Experts of a small language model: a shared expert of 64 neurons, 561M tokens.
Below are experts of layer 2 (counted from 0) of a mixture-of-experts language model. Rows are named down (a neuron's output weights, with its number) and show model dimensions 0-159. Each number is 128 + 32 x the weight over its row's rms, rounded and kept within 0 to 255. Numbers have three digits each.
Before each expert's rows: "comes before" lists some tokens at least twice as common just after its tokens as in all text. This comes from a sample of Wikipedia text that the model never trained on. Tokens count by the router's weight.

# expert 145
comes before: " a", " the", " an", " in", " also", " not"
down0:104079117070086103180105137138104212186130061156171136123171155152159152148102115067119089190158167131096131077120116113112135067120146077137061136151116062123047099084177174161116119079172094122173105138100079139155116136076102168124128115164125147078065144085085138150086117150213112157144115105121103127163129133090141118142156125153139125111144157133099171111164142138160119141128143124153139142094089134077150096103130152213151107124131090138096133118140147073112138115152156
down1:114102119128165081121113075141179193084139161110140149200142139140132127117055167132118068089112151161168129140107148121178125108141111203157128164128073094177123137138131093092091086148146144119167099109124118181086150155161143119105129083150141171091151111100144107109092165122092050147153082185119186036128145129189114154174082137116155115139190169131104026113133136128183150145142148120092107114111142157090128115136121205124105149082146114136114141116149129122111157124091102
down2:073131119077094036133098132105121121169128145096203120175106109094078157125164142124094097136095138137133121119126160098138156081160135109135149115136105116109062138159101082142130049119119162122116084122127159096147078131138160173144148124120111147127128137088166106152139071070148129140076113118110143143166134180081152104120131134114178088074145065106138171147116089117164196137180194088165177130108066113108124094133196135133090080199143175183083109110143107128128138157127078
down3:094119122083115114115099126126159080085109091119174149165130167095107094114166128137156165105108103094079111154139152097139149165088087133132179146170161116110103116168141113094119144122051133180190145130092129150169057088121102183132137104139097178086163115016133138125075126091168098179160124168160163097148101131178160098113143107086137123097054151084140126145124144109094095151167191138106149155126137131184150141131192129128121078130102107096105192175101143157140100087138178

# expert 47
comes before: "1", "2", "3", "4", " |", "5"
down3:156114117141131105160157060057112112080092150111100130113117176105142113148141152176157177143109120079111169104077140119134134103093137192136129141093121088128116089140123182175174133131108146144146189149119186106128082120125139064124089163111106139116126134167107161149116068118077187132148121085139109125086188121123085129147137119138128202200159151164176131164111123128130176069109117156176138089149192139090099143095155150061104150157126109132191130103187097125083086207123126
down4:077164130163099137117126142195160117088162101109108170129101104208104178162154111109137116195141115102100146166123112188130140107099147139147067181138117111147109128160055117174157121148100134086148113155119119190115120084141128138121151145148136133137145148091142092061071081152127145149114105085139140125109122116094075181073123158126123154122157174110126104114098221190102147035115127177147105182127111184109084105127159182146061174151116167162112139120118125114139167170151132
down5:135105143157116183100127151141118092119198152105116166064105169080066163141104131156109133171051182102151146131113052160131096124115121157159149121084104105127107090099119102224071139150146110085142137121148079139109154158141087143111125145168117113090132114183135139102143169121150059170182116137122114152183162081167135173107128132146197133162112116133126170104050121169145170129170078146134153168110184146101115076099125199110135116145182142120109115121117147094133136083101161
down6:195154127132092141117174064106173087066050113141086144099120119135142124179082160112119098152133099087118110104132093109154105159141185123131123166106111089153088113136144170157089100153100127127111115142114103103150096166105130117182133137075089082151081123141176117067103090121085107069132183134154129134171150168061085088133106097159165134158104133192073148123166165171188197073153165082136093107107150100120127117126145154081084170162105078082115143131151142124109109122080134

# expert 151
comes before: " a", " been", " not", " the", " to", " in"
down0:151152119061115122133163163163084173092106133099109125164146144183102145087095141113127129101145185133142130072132117159125162151071176101173159043178126158073110152152162082125157136179122144115149107085203049211109108124192125140174152127108109115082089148121104125143150104119092147132106153165097133146177095094140141101124108124171097151119128093197135133152125174087138091113155159117176149122144094120204150143136088148084110128078112097091129172141088136159072158155095118
down1:111112121140147183126149118082112049141150102106115117087085124139132180117139051175137110099097190147160080092152173141145122115095094096068113107105111079135158121101143090126141014205137077155115111145113163153159198146102184142092127133098128113164137099105160137097104130154095190161137116159157059135143116121101176122136135119183125135152119087068119163104108125144114188137105132155143102192070140124162190158122183126139141132149130181152146107152131165164122110173118126
down2:105115146121140178122172102218119158125133107166145118123141084145148148091080183072124132114077202105139123116115130111146127152195128101133118141146148106136155112152094025128079199117088175131154106120159105152130175153169149112168072180163079136167074150159147138090127158063168164113150121144133163105114120102130083130134138141168119214170130169135142132103110142186144097115141141171142130132147111117121077103112122113082140091136118116137161145121229148140153166098121194
down3:114101110104069178118150139113168171080160135107150086129132133129105130127124159084157105197175124135129125155128144096133101144092154145079085155153111178120135044148163129118155122127155121125122116089153103069106144113163121117128131140102159172189019103172148124149152124158189146081152146129166159142207074129133114140102108133164133115149149173160109117159097124122125229139144163149129129155101140138180104197199174110079125079096135143108111128185110168149129165199128124

# expert 42
comes before: "1", "2", "3", "4", "8", "6"
down1:148115118093179110084168090139108172112157149094102155162129167136115090149137153183140183101137125169103113132094117131101162130164170059115086122116124176160139123166138116082113162117080133101081171138081138155172096144172167113169107190113154190112172088123059121115099166184128108161146163097134088159040162162102152142132152179049183108145186138163110183081158137097172170097171135155161133177184104141107125134134143123124107142102140120142144105129150116104114137167156070
down2:187107159119106162116104149121108115138117132145075068151138104121153108128096095106122175078154096101097148059145073106127126142152128157173143194082086152160120078111109112071113116099138119096139116093127153116109148163189160140074119176084088195077157146171109153107109133123059113141086207139184121105088092172128134167105135157147100084112093186151124095098101113148170095108133093141115116185135143174101098136150166101090125112141113136064123065110069107175155184149163129
down3:165152147123074090097105104204121139074106160111115092129128151161101126160126125061085164133147180129138129135139060092102163121076126134062103112046112140140144154140125118148129153068076100128065137179159120094124127119128141125177158093067157135168158090113105121141142162093183147111157176133162162135179130150100083102096170155164165128117184135163109149105157138067122159112145157089110143150101148157162197177164148128153127070099192118105106120127127092097116168086105058
down4:175075096107119126154082121142191121180152146144080105148147142073133088155107141095091111116160112130160156125146083092090153169106090083141146079078101067103127096140140171101146152127156159085094150167152121134179090095128093147122122188169093108132171125107134122059109168128163142133096192115131095137118122097162091154157105166124146127128108096132189169095089100168107169136132158140115152192178192174100111063081074087165131179087167157149176111163083136156145134127089109

# expert 103
comes before: "0", "1", " |", "2", "6", "8"
down0:078118132129152086135083119148157140142055078144167123132097128104091110072102117096147165141176132143128153149098153163155157089108123068119193080069073128142171111150161169149113109085151110140173149199157094068161101095192143136096101099085111140181140117092089129152126168143127131138142137162112083174134130085191188141135108171195121102150093120108149179117164132154167098111178151123122164105140148095104123149136099104100141153203128139153178107161207133154090116102093162
down1:096142133086131079110151110138184113074159088159152074176141135098110119176109139120103103127168123081176103152094144168125124126116123077150122168159167127196084157132161083129169113085110128196160125135136140165128204124082132141101168082135184169122134147141135155144156112116141147083196092181113158103137127185137137098102097167177144111075128092052121097134081131169127093052091086114088139121130069070105141124150096129156074123168132138119179069117143138102151142115134073
down2:077156189108121170120089116144139120145108044162198088120167140150114174087183071202111098196170116108151177114144134165115143140156143123080141056135086147129082155149166120148150107151160087133163145177180104143190097138094141110112104132144080124090147078119133177133108143102112131143094096164154044096147131097111086117129100167166124127124094159064120109106146099132108098125062160131118114123116129118068100180155109174170113164133108089138168159148095120147150103163146097
down3:166088191132117116103128131129199111107079126074116154158156164128096111083162138092083173109179140094166081104182167154085099118121106132105123074092154151164160164156096145181102115140087133146109138139152135150162099159142172171088115136159091131096150173167156126119137134091141128115181148103087092165165088157118084163101099125180174150108077169084100179143183115153078142087180112095159198115147119056114123152167159124151084100146113154155199116068120163119135146129114152

# expert 79
comes before: "0", " |", "1", ".", "%", "2"
down0:134084156076082155090180102078120118088154185116174084143103090195147092145141159172093109193159142149094056124120138144132076105139072183120141077139115100112133133139157126102153113171120148139074089194115119088096108120108166191117107153179127158123155161130115157166151148091129115080141105112109102101117108090191088126143169120157082119118112104114124120110142076163204159099112109081109165130110150165156118186087119129157088140131138090082086155131139179102179159068155103
down1:170143121142196127139111150169149152105106178092114093187106082134120182111142087163060141060141110103156074126143102105102133101119100177141115158159088112111118107181109094101107119088127151129133162116135133149193126173094149136142129105167131192104153182073102123180131132138129159099120131129077123110139085152095071092168083150133108118095205206080090081130120179135120144131145166100087092141165176145120153153139126167164151098123127128084134057142047127133120169169096169
down2:140137137151147133125152181092137155071087200104111091151150195129060101112130171184135139092144093167135181128134156148115152189164182143107119074114138109180128100124148162113131108099066133176124155106107102110107148160125133148107162141150149077108144112150115107142159122147106103117158173100070113087176096094103141120174136154194170158135102085157180151114101097143173166168119134141131158138045081088161158102159164086138079109134101068092111188123085148109064119079099120
down3:159122117171115139078185122120119103116163144107233090163140104102116129141125126104158156091109172118163073130185032136125145095177098133189081095131117148107122112132082097071163083178147178154138140161068154161132134129165146164107118162216078129157162143079107109137134128103162090163105094156107114104167067127165118098096129141146181123114157160111115127104158110184114151141157162168124094113072088189177143130092120165078090149133132107128118078133131142088138147138142103

# expert 85
comes before: "0", "9", ")", "5", "4", "3"
down0:142121134159133173162080119066057093183131103023147116076127046177167117185100136132078092126185085107165135151134126093099146104164127084149130144203144127123187149138133114079136155117105120136141156129164163115163142088120146183131145080134144101116131100115103117172130129148102139084110092151139152129148117174174176110107152153147135144104155169134187195174120132119113204088068101133048110135159153160124122133123102154167091134132134112165121123139120160150097121116190103
down1:148112166161103180084107196139107120142102175156136140094096100167143121118114136108157079181102175110147088102139106074092148169153119104152122099113139104114106080139116190091159130176114149126130151083129085085127082158171086073122200143192148082126123088138090172164113125130086106089168162198116145132138137141191099112157195128140139128152118068151144160079195186142150104147130125173167110153125147115159122134115080127076216131130142115137125107091172072137127170112096110
down2:171136130160137116068058124128128152151096139149152057108112119114116133116132120122175113116165114118112118112126115151142094135099098105095108053116133120172155176090157114107201169133167061159103117157127138097184085132070155123154170082102134140082121098069168157144090109114149157166178111115136077158143086117158126096087172038135110149105088110128106135143137180115145135058082182126069138104100122111058129137097097089075111105084165114115098145154132163106067099081084106
down3:094147137101095106176110148158115162143160165081158230086177180103149137089152129080203099140149149160054114121083128131127090164066106133133159160150125147082157167128104130149171147142132195086089105175060062096131088102128175133133157120181122105112157139113137137083129159092148131181118163124150186119161159134196101113151133172129132160175100081132110129138148093108074161133146110143128094121112138141170053118134129180135119090096131113152106116185105151137123095126172156

# expert 130
comes before: " of", ",", " in", ".", " to", " the"
down0:120141102117115074124107155114119207152159168141094114125145153138134129082047172124127101202162116138175086148073108087096118204116138099104140166145144062112159154160137134148139140058132097136127109111175111124088104168070163142133151129141163083119154106129131125119131100117164108066113133158118118128154131155143095106090123177188127118082164070111120137122164149135144075079137089131159104092134162104206083090137147111204082119128053135164128141084057089087126113101126093
down1:102139130113181118138138055115080086124118106128138038108137172135132066171125175186149128104110115143096111107114164112102082121122159123141216104127101121167166114145040091101098134108142152120139107147125188081101143120129201108095095179115105099105164131107114146079115126125165090105113125106165204119147085116102119160071139119143092168131107146148147110199151151097177107121109158150113117117127073148136151137154112081149050118074152126124146190112126175114060157155173134
down2:146087117117171162137138108129124137123105100160091142018103154111122195113155170183065095095124150141130126169113077129151107108118086132153092091149108143156130153101212073199144129112109046108159117120061141116152144095106153163091150112149083141099150052162144092134134107145089122089103118155105121094163137119102129152128158140119084142123170141101156104083138130177156139115108139126116074103143132085147122086192126119067171122144178098128111136135056132075174128175150185
down3:091131149087143130122156148170172170131106099127082177156109139124096162184118085153116082099051145116160103157118199132124132180081119154124135107147125091156214094104095120146121013145186112138117228158142164117113133178179078148109102130143124073088181107125164136152119149085155185104175159158169139100159076132123103062171132121128125092170132151119138148082133100138113110107156138121104125101143110125133159134150067117096146148108169136096152128072125142183133122111138124

# expert 143
comes before: "1", "2", "3", "4", "5", "6"
down0:144123197124129162125108158134111153128086088087161091129062141059105161144175155164099105106102152102114082116145095108108144146133122103164112183144113146158149088187119102111095140122090149157148120118090118090146137099163183129111052126044139062157116161121160061087085177133137166127111181082090139086147099101115175121225128171115129068172126117169116142113154139136151096175159109057150138137118112113175163113132127077147138101121114122155117114132187114084131157143066105
down1:102079129120078101129083136152148124155138132232089161123071093107093128107097157162146089137152139126146098114092106054150167129072129093121123153057107102161096185159118137152137138075144125137110167134119125167179151099159131166138184139118131115169095136107156078096134125118133091153183131101176103213135135150153122160096124171098097112120147147104083086135120115186041113131135094189155142160187173075157147105110098153180157119129139126141115160095097078122132165150074095
down2:072173082176127203138138154169139106129166101096098126138109115167139132148114172196123149090092125159059109185081171093132138177132156114158145121074094122180063140137142106067160157158063159149113106071131173151175170103171180146071166208149119167089153132136149108111166105090129140093145063114130149137168122110109165161166092127142142144112142118100119110150153145169121116116159138119154120110144087141148098129121062112141155114141149166125139097105150193080195140098148166
down3:138136123114118149098126134104166131124117136150156173088174127145101151194087147162135108185109088093165113117171084162201136099078080180114117155184140115167111150154114122152131101160150094149132154083133114138109138106166085122113128069168156110210096098178200123110082160089118126166185148140137118140112162069107106110102164074132067193136152043147082122122090116074145115044118130086151121125151111132117138121063138156094083149152116094138139143104074124131093125083101117

# expert 181
comes before: "1", "2", "3", "4", "5", "6"
down0:157091141160139143136094147172138172145134180095166193116098090097115172067071138098141119113080137074086157142071142151097098102124155082117101148123129131131194172101091091084083108183119148104100145091081143120113162113089075107089159137117132154093109113140117134092131092131103109117111159098099108213128046125125150116129095164087140099094167181086196160156148119181141077094122081141125093140105164094058096116150139150135128114121112135112094158079155144078119146058155101
down1:116114107194160083146128146115155125096179111069088056123161163131158113137166182063130093038118133160118153077094148168154104209087182126122091119126164174124106147124070109136106112083126123108087073078082138078128175145115104103173131104140130107102156163161175073132097102133158164181119104083160146077148134162104135151097085138129121092160151094113137107185109144135161132120142152161130166121168130073124146141130121127146182111145083075180143172153141118169147168163160122
down2:151118104149104152161127184148135166111162132083099162176144160070188064105131185115135135085199117133066098122142178176127118138078137177076144145104141169085095110095072181104146105140216154135129093133091124120096064104164125091133064166111100164140144173146091169169085117149149111119151095097150141130101158183143134105122126111136136125091160119137114120174083074090080132167087096134162107137099198158071128119080069113130116113122127080119149118118128121114109120067139154
down3:161103123111159157170089146115171214119140123113114136145136109161126129093068080166104132148115142144110122126117116089146096096092085135169083108169102086134087114081069112100126138096138101083138090148130120112134148146115139091171106146134166168129173220079155166121164091097118178115105072099080163112098068139127150143140112150146158114064128168102197097098112146136151108093093115150132134171152126148100097099163078172074217125077169148139127147070114104158147134189105187

# expert 182
comes before: " a", " been", " not", " be", " also", " the"
down0:158103159121090117104089125154178093087153144147198100124180135103104134144123128158099140127157224138136158171156079116093149157124161118058159098226116106109148083167120101164124142041097163122185092132108079203161130099185103098120097101098150114125148094128192136167086060095106111141116126118218108111127131123118109103134129076106156149124092163174107159169136153078129136132107078148173143148162116115131151133089115104099133174098118099107136150114151130163082141139106115
down1:104103166122105152112129169156141150096109124098142177158102076195110064139164156116069119094145155166126167132114113130147206152139120102134180153111193125102161152137121103104123121125138049133155105127209130103086065128183151175149123168156107102158135098127106126134169130162164134110147148168061074101161077144067150092091162100111078094129079193161127199121090138146125118141153180108123167117114191153160185141117150177148125119113138146123157155103077150130116172140108088
down2:141164081141150131094163152163116129081141168082161104119134111146118088114103171123140160140082096209130152176131068134124086169079122098071137146076161140140140200155136148080110148165098123162093095143153092171104113133150140168155200160150105057129151097139106125149102139124105097180090101128170140100148114161106144096125182117130158153144101170133134179108095096132160192125175143135165101149134079115099125141176177158092142101141165111193115142149187165070150091201111178
down3:164147134125134119146097144016182112136121128160096096135160136149178090082117094122120045132129182165139126099127133114148127090096110091114084114141178133117148143139104106156119095128168145148147117161090144075162145128093125162126132142067107119143132125131205110147126132144079169149150124161178044174100119143126127152138128158147134104175111133098110145112121072075138153028104077110168072172069115094108143150098148066133170196184132154090103108146174175127147138136165136

# expert 212
comes before: " the", " by", " a", " his", ":", " an"
down0:159140149145161102167126072120147132157153167115226132160058158127112132077121155130171136161110113176111146136130166103164103153174101094168106150084094113140190159100121153056121167132124130112108122081148168097088115117119148082089112139156123056140109142154081152082120151115128115199121123147128168165132131115084087150075112077117131148070081180135152125091127123101093086119159131122127107131104100113148052176181132186082161147210133155141137179103138121095119072091158111
down1:136133143123146150141081112108121092161169156162183140137058126104099121114091102123082094172152078124174134178105167145145132139205117058112125112112148112081126154112138106099120113180164065135109106089123103048112146152116109181129118163129133089163102080171087142095124117144103151194089162126098055109138126112126079070099117146124159155133038153145149146128152104107087097135153110126113139123026117143157078130104096168101201083158146114169101118090151159141114150109128083
down2:144165138097119148126098134148123115078176114159059092117099112136149059122135083104092102088124115113141127080140129065131134094140114142160167162102107138099097096183145109124053147121129179136115121198149073172135127121107148127098139109155083068095089166170126112144110095131202139134138094121098119095076151116139181090114106135164053141104086129160141159108141107075098091120094127092120140105171103139050083146121072111108146201125132150176125118118190129099069160144042128
down3:130090156204121166152109097202101114141076202133193171095102115116144162094163098109168154102157140099129164089159197110137124125160125058090219141089133145134124092066188141162112159153142132168104135158115172137208152150150134155181129111157070112068174136150084125116120140087105061097140135114137144133103133124110146162164105084133135140132134140073120141175141163112113073118106145114096112116096151103137108133161137132074150136196131135172103178155138099136179094139112139

# expert 66
comes before: ":", " by", " in", " to", " with", " of"
down0:114094138131112159180123056102140082140131173149136118123145168076105175082093141146116193129154112176097132083162147088136098140124072158120148092131138085153148117116121128184090100129138138144090127119096063101161199097155131114132077173096086127123166090138103084164143145113136136115171103113115177169101135139087161159166137081068203176112113056084084169122122110166029139088139067119143085156092105114137126128114118119124141098087099126071136142137124145107110063141129079
down1:141084163145080141072133129102084077147153104101153174078096106106116148138145143169094137117112124107115123164141137125122100168120125105104139148155163120147100114147136084143123109079167103063049123093085152106092128172155097129151135124157139142106190200219218088136112125142117055097149067143143038133138081136211146109086134088138112122123134147137102122072153117127090126080114145175137103135091115079142101079127169126115107107141153088087095135088185105129181123144134141
down2:146105104133109115116159083084103126082145112107135127024208115083121158165128102082173096145111073111162134125067152133118104169115138147127100124176089140194061144181096103173128081176177181107127098161102109132092127085080142166113117164165179136132177120151160136122067146127077121118079103095153103146158176169141132145166182138142140176138161127149113115063107128172112132148152185139118113073109147133169160115134109173155165106101165135169179097133150132133096084105096117
down3:107061126067143144080170199097195133102110091128138139132072137116098100085147088150144121199152110071171141090098153103166164084136136141076108088107127134144097123133144177131151156142122159147076125151073085181118122105128117126134135165108181171157128157112169115150165177193174170134180125192142051118115107135107128055116125149085142207104092172111124112143154131138144113132088162149110141127132096058143179129123121127097078118107145090095087142115165170121118162158103106

# expert 51
comes before: "0", " |", "5", "9", "4", "3"
down3:105158098180185086097106135103156111129177192143112153150148126103092134087124137113135114187099156123083175094132170124120145141124057135117101079134096106163168180153206154096147107127130111088114165097154098116108161112092108174105170184123143111144153077145128156148098181166073118148161171106125079147130067101157110206125101130166144172106119142133180107137108187115180074097110070180163143138153176140138078133092088158177159057146130140135145102068129112131151128102121124
down4:104174133133124185145140166146187161110071175146190103145096084180121085120131136071170165145097178129100132135133134118086108187116107133151151060109135143139165164133152184099162130166130103150133134117132200162155115108159141095134143168123078111180195092168123131139090153145129067172115142126142175162127114082106081116156134135137147133159153135183101134102121165087152112128058115099093125175213133042151057133128142171153138113118105164160141083123110115159188147099113126
down5:171130135137119096115123120144143127141128114114054160123127052128114156164134166114122165137153185175128145062109107186117113097067102152142145113102087119208143137104095151142122103111108104136219094091162084162204135165147098160099123089162077123136111134105127077123014140174171067101186105099105137067076138105153049124114088156101152141123182149145116108147104122152128120124148108120143165144125129066117154165140111132126077136150132098163087144145100124122111127178131163
down6:104140130181167138133144093140126158134158137112168132106110057119189101150034092165133151126146148097126152147095155108041184120183047103143139070120138061109099126117102138120198166114119141118128160057113186088125139148114121198148160128123085133146109166122122167167150137086128142067147100137085165159144095127130119171123137152151082104148143155141157113106096172172076078140068125120131112103179080118142169182167122142141118125115185112188163149090141137143105153116149111

# expert 180
comes before: " ", "\n", " L", " W", " %", " P"
down0:138175144184122093126117131130160152112099106116163084161107097114115126116121162159091175090167126109098119153118109179206124061109137111122041104137171148167150093091120140155099130170155143155093110118212159176107107132084105063187145160083166163124143133122196153154144170123147094173136163055096115149143125107151126134182137102136138152151119078153125140153111099139141177113172130079100110133124084131153168133134096124173135130173056188110131106080165160125127111158038123
down1:091132128092132123108160127121127084101169155183090076111164121100160101134137181150129082113170170139110114105110120132156211126106123170162122104057144141117152164106209136063130154181156131130131154160109089122072124115110114148141108082101130108141137137125194120120141153195161154159082110083093208151105123130151105127145142080129149082178172122083094118155117144122099144107134109102109129129177114096138191220201064170120093150140210131131105128110082129101115129156098131
down2:159139100146107098124163175169124105161129072136124102153171119178134131122165140134127178157108145106114091111135136136109118113058114129102165038148113066196101085086145182125184100154088160149132133109113046149187154105138080135141106106108105114125086178166092145123106175108128121145086076042132103165114136069114110207172137126171125129185148130112092063127099130167120146096155114084108091132129101139151127147134165110126101131147142155144177078184099069127132074111125102
down3:116126080061131132147134159127113113144086116126097083096145157073178130141163121088103121095163086066062078137085127123182106127112121191144142096148148089139172138106105149089102117046120151136116083152149087133061095124103105171169122125134170142094120162132135111082095110118117160172089104099123121113137171152195077098110146076124139096175147160155117078101173171116042121120104172102135147165158112087134122183122097186127103115136167177169076115107091117106122162183170108

# expert 32
comes before: "0", "1", "2", "9", " |", "8"
down3:153090137092152100095176148138122123124185210138095148130126141162195122103104173186128133148171118130178140172138101094064196135122162088104130179163115083152158147136105153137086129149124120102150139163166127144173154181108146132057132124145102147197141165188097172137156189148157144122119127134088102102137159113088095150120134151136163171188123085137176139118145192120139131077112153089132195083155129114169161147140171145121112104149157138175189106113138163120042152080108128
down4:079132148126094156145137137171147120121070153121152114092114159094130135091106105087106143140172109190140204131167099155111053095089065137029109147119143063165098126106174112104161144191135138169132147148188106105169144118122110147154132136147114160155115127160162100134147121109093104131132180096104114179121090074110097072111117125147186170213117172091142113054078157120174095109199093118079113139111100163108137128086159113125106158124177133095112113129122123152106162103095102
down5:132178114112095115081118166149160111151208103120109159069071154130134162080111146179129132196153141119107093161110124140130089072082161086084121107141189095137202124171079119142135147096114153095083122096141063106185155110096116141115122107184090134106171195195109109107114159109099119085156114096113124149128131125144130156098118149089127136075147152106167083149140154121070109073117097140139104143150186101070193104139116141130105188140094154104134145102146100079107184070114111
down6:152087155171093119212128040152093138178177120084138119187129095097151133184089101152081115149089161123092115155175128136125116111150115115147130159167117053158176115123126136151115142151106102117129133130118113148129065124081124147125167119142147107134150187180149176111102095065075117125168150203118154102091123130035149148111073152081093124123130144086111113151098110161156132126088160152101142115135181089125178108174127086172106120071091144142168165155152154127097190129129162